Weights of a small mixture-of-experts language model, trained from scratch on English Wikipedia: 9 layers.
Below are experts of layer 3 (counted from 0) of a mixture-of-experts language model. Rows are named up (a neuron's input weights, with its number) and show model dimensions 0-159. Each number is 128 + 32 x the weight over its row's rms, rounded and kept within 0 to 255. Numbers have three digits each.
Before each expert's rows: a language model's description of what the expert responds to; "mostly gets" lists some tokens that are sent to it at least half of the time. This comes from a sample of Wikipedia text that the model never trained on.

# expert 39
Description: Separators and list dashes
mostly gets: ":", "-", "–", "/", " –", " /"
up0:097064084131116131092121130086136128177120126144069164154094147138140097132116143114105153134151136132098141129170186146070092138121152096128074104133099089139125176122153174093125159110135100158190134079157116142163120103055170208163179136169087152150118143135069138102090082094113105115181196091141130197121133128120122158130084146155126156107131117208078144137097155103159185151100068131057158159127118070208137124127189100125130128175136078103150137127127125134124152133084102
up1:076176122133114113085140157159129147115134092115119099109156045197114123123102146104187117070105123095070110133094170123084134143082160133116091117063126101186131077120143127120139207188149118133175119098106085067155076154100131171178137132158168108181117076163076111135140160079122142092132163131144137158157102116132145166120137121127116171101161077152149112142135113118180162093120139182124105159141139165106158126065104121153170152102180112135152127070133128180174182199092126
up2:172114137126139107140140176119110114131169078167113138091150146135120121189088113114156099098108144037117155134059127090086107193112106123112181117115108175172150132114152153175138079114087118136103198122129165107151145082092155135134086137130130162088131115185115179125105112128132205109122165103149193142127184134119150180113164162103140117111173181098115091092135078136102175095135122121142096148165142118098081092097183115135062123142120087144147129113071076130074216114090095
up3:129074096121157119084164157143123064147110082128087121097143140128158098141157152124079093115142127119100137098091180114111041122179136115086112101080130084127111137128168143120181128159100166158151123176121151092088067157092127078132111137162133149109106082236112160117136088214184104127155119164148081185102096141108168128158154088100133154226123138130123128126092157147153153153120109099161129156144137120136150118123081150144133170132076084113056112124193102147123172090131111
up4:102139098148151149097160132147153153157134097157153121175161144135159131100198103151122108106110122063135117108130150083098125187131124114139128106130078108139074217132104211081095139153091131134117088186175118180145123120168086148106082164145111134119166095122065101175066069131150095153128138159073140092142112128117105133101107107109126221150158094135128105132133190163221154105117077167105094123145159100126154147127142099062146125140173141101079182163094103106126090146130116

# expert 56
Description: Common nouns and stems
mostly gets: "=", "ain", " film", "ttle", " name", " University"
up1:103103093184125117077110079066101144146119113117098171124133118148114200145090052129102133137145145124138097119061120121087184113119137134127142191070086100117172123130106157185143130101116103118095136110134075160139133126154135133177121121140105190165216135126100150122118140128153151101110148126141117128102155115143135136104164097076162086114137167154152072135108100140127168174122048130138039118080221153163144132118166106135173086149170114164070170128091171134091149079096148
up2:106178113106107111084090134113064179080128129107150162107186134198114200179110097133142157084151141134127154138143120159101071110112160108128114162108113121124065154064090108129166154114142094088122106103130068087077123199070124073112113142079111173126165128066149141163146167132086151157129086147163164142149086120198130143167126067157172130153140130142174165159143061110099153162182181065184107107107125116122121150100115155163150110095132127135158118181133138141153133110117156
up3:089163141151142117102119103106094100044080101129139099076145172096095178139159087081106119149158155065116109103129080184093116082149153111095131115139180148086158187108090116201114165126157139157127117122090157202127116153157111155094137082153155181136142119171184140156128109106088100105184155143137113142145112167178121178134152163163152115110069158161192133152169086120058122117106143074216073096136131136140157127115119120153167103127113123096120115113112157138145097146195119
up4:180128163103090147097097100048110151096125087120145087104204146181166097134128093148124146145112123077128085119141169164158176049112128109095103111140180147158155191070098153090162178155151159168143120056166138119140163133117115132116141127112043189139128142118121142164150169120118089135170096100211174163090105099160163127108166069117111134157069099122156092122117116078152087106163116143087072157129127130150085099141127106168105086161108135094081150156129107114117127132130108
up5:079142137118088120098151019068099087171130116117125165084093119189137128109187092170152126131097192087125066147139132171070125181158103140147084153130132098184102084148079157118137158100117119127107134071170090142113112104109130123154116155161145150111105112194183134111153124116108141148137164135145145126136063132123122100063121089146161093094093159162079148157123126123110142121126119121091087131128089187158150088193140126139158120184137110155160104131114083159171176098064067

# expert 51
Description: Suffixes and apostrophes
mostly gets: "'", "ive", "me", "ance", "ure", " its"
up1:115142168147092087107128156086199128142132086129123152145105130127137147089136158205110144117090182136095131101104107115074163083147131149141133088066141121124162148196035132199127076111143162132135084114145121114159120128110116127131096120189138087193125174106147093091144105172153174152133093127069142106125125190068085170162160116125123135148157125101120097095169086111163139097175108117080163175098089090127100133155105106148165084071171107125092181156133101125167146078129186
up2:143104191112118188110171124150147116122172150091135150117139145134118163117138110138072123110103152138148090153138149133133061190158158104124104136105141135127083141162088161119092081120163086106139092119136152153101131157222121084076131143142145136108123139104114114109089115202108174170126120153093132169169066146110147124135106147150144109133117180128129159138103074112108104119140148142130200107122073083120137068152193057120120078189153080185076204124106066113157206128165122
up3:115102099160101074145122099173076155114074148116104154112170101202113091127166120131139178151152152145148149139175157152117139094133105186163107157117178144083132136130125142016120140133151116103104101120146162056056152140117093130131166141143135125105115132101133106149166064181120152111174116135072113134136129064083161127122116097196115162096158139122141152188101089107144077030170061132143122138120115152127159150146100094109130068144123138131147119168188103154102182089116123
up4:089190154092103181129127145160107119127103124083104092137100140109195094161069093048101165188161125138154109117127076119111150148117127147139138130141095110141123095137136128128131135132108140119197152131099127135094128123084180085149141110102170150116098099112140164163125150186085145107092129143082100125110087189127086207145158121159100115160146150151111207117117112188128180103073108092075113125077151105171055122163197133118129167184154065136159166156172149107079104098114136
up5:066131105181143154055119131152123128047134127124141100092086134115134128124131120115067105157151127109138133128155140153101168088167232137121078124109123151164131138150087069144132103151169154043142134074145183137173107152133155123130193139124146126129150130089106128102128123130134156088093067137105131116100103155144141144140127112177097111096101164124183090094147040107170127129064140062175149135086111124111136155140120133198184167168150059152177189132136174121133132115106137

# expert 2
Description: Latinate word-internal syllables
mostly gets: "ci", "pi", "mi", "cur", "bi", "par"
up1:112207183121159151127156115119063096131142171156165121082139153082105116077145164131138140141164146115116131127067090083143148122139095146129138143097130129095136116166151059160154090152129133167146095193121086115101103082167131087124111088157195144132161140185220110155153103061136178155138049169077149147124137151170085153065072124129144162112150152085120144099148154093096103126081137121150112113099163082139137183104147086136137099105111128112131112162175119142124132099040131
up2:100158119133127090134145095152138087120169133118135135133116076091147136150149164143180105111127153073140135081118156087182092169154180207101139158082069136092140088155137120119108082075114145132088068177178107148131026171198103094099146127188088099186175123155135114136129095072176134084082098102104134125119092166120114193104136142098143154155152126127181151134099159137099138069131133144112158150155115145123135166173127160165146124069160170117115158160160134097112112141073174
up3:080164048073169177120118159075114057116109121098136054168124109113122116116135116087145151146155147097091163110121132089101113113154158164122084113148159141152146098156174131127148117117109096138077119074116106175147135123131122037147145094190111147162186113111126155105167096097113140143139106191165114190087090132107213183146121089141136152120157165124100116108098127127153140140120072190183093108115155071139109105093147108147133128139116155175126139115137090072175107138040142
up4:100093113162108118123163071113133147175052107133122104094083102147099185135103103151142107169165141146198061106127118069098158066108162166159140111117092138126137142148119096132112113055088173128156104111126097117094120149074129143121119112229135139130118140169210105152130142125209167181091115110098177137163122099069126126096159124110145148137149128156189106106098104057125161075141135163120147104087089151111141128108118130087131104134095121111091198145162095141145133124070176
up5:093107107143125179156132155091156098115132081096063140143097105139235137162137129161123117106162203125161119127129131099150093145096190183152090146067137147065160114134139085152140102102090123169118116106159143125106161171147171127107129118122072118176082084158162118160112135151085187126120197149069134134121087166130146151118138089096133067141091119115140098105114206143086099095120108144119137116106088065127094053129082215162120092166144151136116133100130092123124095117160131

# expert 58
Description: T-ending word pieces
mostly gets: "et", "t", "it", "at", "ut", "tt"
up1:103133116163152106112135110090099113120127125155139051127109147078147063121160075127136055156099133128094151083143114135108106108086138140126200133136106136166154165109177122134164134160137152146127137090151150110133127155045174157209118145173050225146111174198151151143131147157106109169173165170124161089149084165149117122099096159130079133153113117177129117171131119112099192146104090058104137126123115125143164109130169189126128136140165145129171172116068121070160144148114152
up2:062113141124120157157148100120117125110113094146155137126156159119086128124108143143113159185126145123133085096119162161130109080106169127086107168104095031132120150094110147128096146122140096099092136150120168161131111164175071119181096110106172200174156168112138124136113113167151094178234148154165085135137113158167158104146111092148149105128120123174154186148142066105185146160116117122089077096110093177101146115090118059144187056163108162185140155111073150100127133162133161
up3:111131168138118123128097147136127070137126099080116136132121110211114129136162106199043127170146151111104086099130168118140142166129210135114139110123142110101099120165141123095145160133105104127082179127103176100139100135162133153148119134152170107113068065148192142160099121179121183110120110083139117110128091153112146100166096084180121128169114112146154164070136185107190090089099162121132100096117073103163142068109158164146087099155088098174189102104092096149144146041169106
up4:074138111195178112094128135118125164093115051140148110163129136187137072131120132147129128142142115108125124144114069101057143107139130150082166144098165141127167167120155115152167158128166099210143082107184142180109159155113125079157159087146089091162158097138115091111132152108121158116111114176123136145160042067134082093121134132109147107142191175161178112214148145093138136138098165146104152138110106090073125133119092177110163147137137130143164161087064075112195125129176136
up5:109151227120182135182113095133167112147144117083137164137144144149163118147130122113136154128132129128105139128091110067142145136143138102088137162109086091106141154118158140142136136120192005150112195163151121131107148116068135118127106115136144119138158181126099124098100120140157086215119101163162125077120115122166072072139093172091128156149071183106085166124120180110099079093105126118095155137104115041105165105108131065143097087132111101164119150165111108149094195122090108

# expert 40
Description: Word-initial prefixes
mostly gets: " con", " Re", " re", " pro", " p", " co"
up1:141117145187129068107155129118128109133125193098138090089165076130163115189121139078124160098116150153109134114068059141115099137081182137152102130088114133135138138123083093168113099131108126125155090195157101146201108113088108125109105190060131145195186187136103144180118148099093115140155125086139087106141140067120075153120082138152149115188139165176126096165119107124143138147115086107139114146146144109126149146097165103103179076146132180090120172129070138123137092068068186
up2:133131107107120126202101126095087146088106095134160171098136123138180094110129120157116054072106089124118152099186147091091173116076163147169184156101117169109102171135092163106122104176170115117184138149199186128164178158162136154144113109100108130184146129134106101096119111132161124156096139114167120147216132181181154096121166173105116121150100125137123099153103135078101137119119107103135111097136092115099125067180111123075149098122111129178070190107130131127165051182118176
up3:087087076153100083106130088167094144150104132168047149082191118154134160148165093059163183168145109096134141097110075153128132176050100130141114164132162124138116086144122093139069055116115056129142129114110111137172178121090132122096145135083101163125084118093162191099168089148153108191114123093125129142191088146177171124086104140147124076090146150161153163146099125129088149144107122104181182141141138145162137114097135165125111166146145117137184139140115172117128174087095093
up4:058188082183144089080132110120116154189085144115070187135146157117092193143085151162155132111191158084128111115083090110118154159109154125146067109109116129169140144100097156122106082169156107063121124161170118147174096095143112137166101142148126118096114110136147136117144094088143131138103162173120145148238095092134161141125120112091159102040119150145159136111116113161149132072168106156153120092087144134103192132175146079118177103106133063113162109159149127152162168140099118
up5:143144095096116209147140101086162086122093112144116090112137084169130132127179128149111072120082108117160170106068115128074142163130151154118115131104083168067156165113137181067186115149117104077195128154137151109134136205083120119133125126103128160161111117120048129118099164177145126098132080129138121093129061152168144124135113144232121172126148124121119135116159162135100110096102131145142164140192077151125134086114116205076166149087064126153147159119180137118160133096094134

# expert 36
Description: Latin-like syllables, prefixes
mostly gets: "us", "as", "x", "op", " ex", "is"
up1:142118096075174121131084133182126144135180116139104120102139138146072103182116141113183126163104082107149119156082155155115139022100160150148157138100071183121142177127106090131138138117159143125124146098143138112099131133105166103141093147170119088164104122103169176149141160120187155137094180133099148150109081102149097107160109146158030153117137107090101101161193078055121119101175143153135096104157186109166201084115048120120122139098109116101133129141148158149095156092119070
up2:160110070144124094173150081160111100139103121139105127143073143103102160118116197153182138170068046125155190117111153148120157154101106122186128113135059118121156115122126220115104142068159147136121130117085164103196100134096136088154129159114140142148085099096134154145092139130122161169100122125114152206123133188108100185119107181166063132080130148161080161170142142105120135074108109127166048118143122123175146066095136137142161107143109138104080114115183119097121111145083116
up3:154111099128117086128135109118093162182149126121122080115159144164130145174137144096128144118120114156140167122097203176108098112126168213133115137138046074148154164085144154169201118136072119145170116104098153108147093085099134099144185113109123161203117156138139172114053158137134120149111188107102148167148145144131067137162065098162116140135123186117094111129060128168108147091107101124182105093103144108179151164084107145141129072095126108089073107154121122101206122104146098
up4:124171141147136093109112115100120153119182068115144143117103097113066104144155104102196137140096050030140122112146095159126157103087159121113089180112145118063145173117129155137125091128122121134113148176090128076111125192108133171103157163093095179143096175159102143055154148143159160156117123114101095097118128130142127145093114094107102169134083146140126174116123182078091146096084161115129116142124122117136170127118077157153148213094095169188121168195192169133183105132104111
up5:099141140143077057087173134109102106103077100127165135154146104167050191108146100093141104107086071103160120122119133131074138083134124145190176174119131107127139091157127115173156156191115072163163086107113125097087108219146130187131117124173133130177161136168174135155125097139128136092174162159128155107089134136129129139050176162152190152161106085102087152093124111072078175106126125152134088145149079128128176137080132155132109108124109142110125067079134157134160100114118130

# expert 4
Description: Word-final e/st endings
mostly gets: "re", "se", "le", "st", "est", "ight"
up1:139130132142091101140146138152149115085113084069062063146073128127136104117103068078145176156136165158198152094093094168151207124128152150093127147097082193117109166138118176096157161162116135126118157139098104116140168168139122092161126175173175108146155115105093147155111150126067109139106099156116184070096150089172119136099136128116140123057145080159103090129153090184170108137164090084175085122133182154104120117110096082109174118127118144109129124107146176060184114102160095
up2:146137168152130125128130144105116117115153124103177087117121177120129098084117128100114084096082131131170150060131128172130142153105138129094151094111102094138125178152107193191122109112205166199152171106150103202125144153113114096107144153160076222149089097126123167095155106058119117094150135154084146172142098145160087174124125115120150147096120168106089041103125173032100111136163138136157121099095118086149146071144176113152143125123113144167108150111108098137188076133159104
up3:136140129116157075119133100153155103199168114092096182121109178124181073145139093175084140118120115140107166135108174131152138121102206171112107108153118109055164152104129164143109100173189093200169129111137102117131185141132147169121094141121078134135120100093097090089130158133107069144117110129172095112083061156189086186110106144150099136134116184141150087141148140085122053125175129122124153143135070096148085099153138209106134071099154125154129141080168093115123145115150167
up4:138176115165120163126116092085115132108072149085148116093076123137089125054143116125060150125081104185143136121085136136151164101141111112151168150139105125143178102145119101144097137132131180154075131154044169185140147176098113146129111072129140136113129091170160112152111079089145096151198166186140164118161116114180112142098096035129163182118097138160117117119132096082133127107113136122124165104080143141037101110083142083114167148085097187151113103092111114135198087117121125
up5:102177139214130127110175125132082097121163049071133080131122164106132095126139117194100164124166132086117130093094154137173127158175203122120094148172101145116125119108085106096152088138108185219157153105142098184161148171132120184120124101143127154126140101101115097137163141155122115117145142139079102077145121130188071177120117106145152125102104094128160103123155148108124055105090137159119088134132043076138108151114124165204162145162147110145162139094098086128179105085125147

# expert 55
Description: Commas and conjunctions
mostly gets: ",", " and", "),", " or", " &", " but"
up3:167143113054131117084165111140102116089090116113173140115157107108166146104150098105151176202157091078145051107100136142185120138130132136171113092106108130107094113068118126153142163120164145172085167102128083055084066113076125119135127112142150098143131144207131148091167096149164158180146128121149151180114115136158063095111117075097140115128124168117131143132174173148068132099205169124122103107106204123096106114087098127112122085167090104130126127111200193118153106128147128
up4:103142112136105142124127122155117157135195161153150166120177116056166151121156071157137146122154130095117140159148185091096108155093130165117100081164132127163110139193115142118129186119125147121162109178165144179188098079115142155078144145117074189154155058190045168050088080093146127099101096170103114123210112169092112151134098164150114135142168107133153151134139127121106157090089071102102134150154089103126119144135169173122089086119159162065135151113111178121121124118101138
up5:123162176103173160132141135095159119129104136117180190121108099088094056137103108196106180159123103124146099143144147169135091115134137103114122118124120120157103104106130081129152199163120101131141143167137167108139147159063143149064085027149182123147102113131111152098132146148171122132139083084152134110130103203146106106173117112160129119135174104116168161134117126047130140121139094080105183180098073091122035130037160161091112119162123090114146117088128135080146113112145116
up6:153126109160104166049189121134186138103141089095111163159189133116113137156136099093166126162169126155134103141161085069147127087177082150134069160118143078170122110160152163148141091142110098172140073108175125104162086116050151122121164174088099160111115112117124173113186103118105158144070131136078085162102101138162095139109083105181169125061152149183126151138184133147134176099114132117105161161129074106181124155111128157157105162091107137106099068141132169123094161167120174
up7:100186144117093144183083175127131107077129164103077121106143192112132116132150107142093110096123125197100126125203124138171144153163101140139116120173107093139124161146132118145094128120146127100134118131163082154151097146079159138068155212090063168139173167184142108047125125117204146201106113135124126101111113171151128105130134109100129224187072173130106152119124107104096112101070145142094102134138097122121117161071135142111154179098167091080133112115092091114155109089115152

# expert 37
Description: Mid-word agent pieces
mostly gets: "ist", "arch", " artist", "lic", "ress", "er"
up1:166170159111155116159098108137119142123145128076132122099115091125102088112121020186186087092159109065128170121129115142153169169129111098105117093128164146182117071108155133109145126148148152136140093191184106110122145160129140166076121187134125074112149124199099118173092106089128124120150169187157172035094118155125122128112090119153209125114135130076080116167095118097125125121111084116104148155099102111123129158092136180112090157074136146072137193150155099127140122131078094
up2:133126158198137103136139102148077166154135102150119202092131141150199138135161121114110182145118132098169141110104175152131146140114094185114109122164157137149103085129131134136126092116098124097101122178166098160140158125112174136103179133097070106093161153135178148154130119100095141101115086140118149042116054125151084145125106077092069090129174143087147227150079101123146091136056068198122147170059145097127136110114112120102131148151108158093074122128142075111140095159140168
up3:171186106095175142131086155135048128126102117131110185108096145131113071105150113091122107133141078171110184149146145147159234106102123100130081099102114138105143074140155158095158152153144138148132133098118144173168093118110130157157124093077165117119185174085043085222129140110114126148178122134113146132141080115123128132150113070172096115142147141122128178132155168127157133130137124161149111116076095076177127104145110075143154154176069177118104116104106072129141063135173113
up4:162185140124122095151102126145085066147122121147099113076121079140179141158177130121151113108101163075085206147118111112117193135141124063142111052139135094140109127113128144123125141147128103093123073090131112114130132167136123181105133178100109129186157153118106111179175104122112119060155161123112152089076054112138203108129153113172125149183118160124193145092059109082174114147143146159123196104138170134092155109183121143139175080117105121088090176131090136091111100121084152
up5:178167119134165126107076139145080142092126102139093180128130117087107149154123162125169117058070115102130117143090113118161120110037149091140112138040169120061126171136113148137107108078172139117107151161120125094146087169146111131098109125203194134099159155186102210143145096094164125110116099169139122155180124107172151095102126166119054141163159142091155176081087140164146138100118118128132092151119138128066111106170099144114178160133097158114135135106196135100135063145129146

# expert 14
Description: Word-initial syllable pieces
mostly gets: " de", " con", " Re", " re", " De", " Di"
up1:138136151109112175157115142106028138090071073132136158131142148080106167163121123156135095151123117119116115110147110129095126093105092115077149125101149176090110124139081125090122128180161096186150181097155132107132178157122056166114105065094128183161094066155066145111132171122101151074162111122200143115145134188172177125135122151079110128173138145128151135156128133051179064153139130084128136135132106171095122103101152126165203130112113056135131120131143149113178110135161178
up2:181141113115149121109119171072105036117161093079113125177128091080123048047155102096075121105152116135093133152090144129165119163141106153168099147114158143198136145152143148124158126170191071078137071146139067126133153154164129129124170129163139104184126146151117121108120157112144103127129139063128133172120056158141179118131100102114141163113087142119105189104153123073103093161182143105161134133132215140125121093072100140134137173097128150114128098137144147178157148197131140
up3:150151034137121138130118144123091105149060073121120163170152165068121074099109177090185174090166150113144180090131153124101114145074114107131143139140098174193098134175133126110163132135130146112114129110163145138144136141118122137159141104197130156080215123155101125158121146116130122103139095137148163163126050123154148140129114063133131115136139133132175162114151077131127089144134098140083161157181179170068141120105127166077150184066057138090137068145130142108128077166089165
up4:126145134135151132088109131143085096100070114121183151096108120144158081159123137053049118111193161161107149128098099144072077164103151088156174129110077119142147073145088128151106168119113059138103144140133174129124133147051133106163124107149185156145172130162138125146117103078169060124091163135120083109118133129090119116154128153124128114180116165124126107181140132121108141187175084054197090191127095086136100107118137103077187129136083157180136166131095138067115119120142152
up5:146133142139150122088084133095131120131160077129085146115134145180141074116114175030162175187091130107130134114156114125141126102102143104095130087091158134141148130181160192058166122116134126121142099156163134131110155144132172126157144126176145132152175186089120122184087122147142052136132118048105063144133123072119117119155111140175116101140208135112086163150194109101067102120092143091147156148126153107196119128073119178106124150110107163132103099106073122077118102192134086

# expert 38
Description: Function verbs and pronouns
mostly gets: " was", " be", " is", " from", " were", " it"
up1:163157149210139055156052153156098116124094103148161162069062119125087151128163055131112105157140134083173116170051118084106093100127125153130101122166115085100139127188111102127095158151051162187061137106141122150130097134138110117138107123130117107175133121137183099167118085109181112145163146147095130085116165140134089144144140093104166151157172129125169128135146105105149205104131103171171118164124110105102183180101117114160125092140112082160145139127056170112149161128129158
up2:149123123136092129109155159055092164132121088124150133109064124140137215125072111169129099139146081097126152113167192129107147144086158085147197087092042118160126088136127150069090159150166133119098087110084078103115155125140106106139105158117189113149092076116177084160112131142125168114136146077165193102146137206120177141114167176084140098094147139097130137134157170151104158106120099170144143146088131140128169111142104170134177109116119155131104176090153078108167128187113168
up3:106132158120184067133125099100129123129119126140191095149110080113145097145139086122079145106119107114148143191058150160142095114155101140143115145090116142150218149132056135143100178171119113101105157133117109207151122153129179145112065171139112164194142126181139182117098111046109133102131165159142109083074100182103135136136092128120138079133106168164113118166072111076123123166190093160131104106154098116144121169108122132093091062175136126185116169095106102109128105123183102
up4:105147141102156084140115166129140087102161071125098133125126112110145123115102096148166086159103101154092132137145112152145099124110159105149121182064080117160145133167102120130129142135121168145178129130127131107074164129127167160132069156101147187118096145167162124158140175104125196110109104134169101067075123093139172114182129087097116171127179106070072092109142140062175050132129133123101158090106094191092090178080088085173202169081131053166137169145138122114100157113132119
up5:104142070177108105093162142151116161123125103190128103116143175149076122143159097144126111139105106120116134170100177056071137185096061144148097121117113105155072117166119151172121140113115123170112144093153130155197159154136098126122076181140116142161144136111070149124108153065139127076142103136149165162166188170199055181131138092107198101105102094073136094117094134116109203100086133105105100096102076098154143138143167136129189120139160141121147165115143142163143106181086133

# expert 19
Description: Table cell separators
mostly gets: " |", "---|---|---|---|", ";", ");", ":"
up1:094116098056149124157024134156128121131142140126096131131080121162112063134145105168162198091124123066108068108090110126116200166080179150137168144147182136100123119162065131137130140100125144144135124102096115130096086132104095175098158155144096139141115141167144123129140077060092141152146143136141153058140095120157133097103159112206146179141094156135094154086160114123163151113101119097156141086154146126114119104104100156147167123141134155155136156121230056149116110115130050
up2:139121095186189164122107150114112108138157111158113152092069131143049069152153145116138096136116105187118107133156114168142141122098035173144116127114131131143165090092099139145136125107155156156122125076162120164100075141147166044159088126184081091145136096101155080169142120158108175141126145156098077080163147177154097101146122101135113172130162170175110142125106099102118114085159125125055166105149108167117140102108107129154162101045113137101120129175070170163149090172126191
up3:171145135098118196099201141121175089162173139099108125090124075119079128120135165174141127129179096104181148104085168133078134156134159194086153151113118173137121117180076152129187101138104089128112105147105112151129081070114126093111099202083151143082170124113157110142100113106152087172178096051090108051139105131139111119139155095109161096076129202153148109160128085125114118109152131168129174109166119099187168150104111150095105118144111146125120118194097139133180107143162131
up4:135139057071127113115154091101088171148137076163190129167138159137081118117099102146126084145122128143153120102105182056155192148152131154186113161106095086095165165169151093105143123169164123136129233139143134133164081081117113182128171178115163135114089151122118170121149120102106155143096137139129161149110157118083096077122138070102151074090129140105150142173141140111141063136065177144127144123150132155171144136171093214062138126113158101164139122096105114071157139136101118
up5:086124120103089118102107069142133113181081143119145136207113133080138136114126099112206119135109174094148117117144216169106112124150160141163148173146121093168140118108110105121183137111143133210129092134108146122114095127199178166117107140156133113170091145170142121195057141093095111135183133103128100132146143096084059146133137134061092142129126125108106113102080098111147182138111083116140200142173114117184136126144088145134153146156133200114178102129153066153066149117168106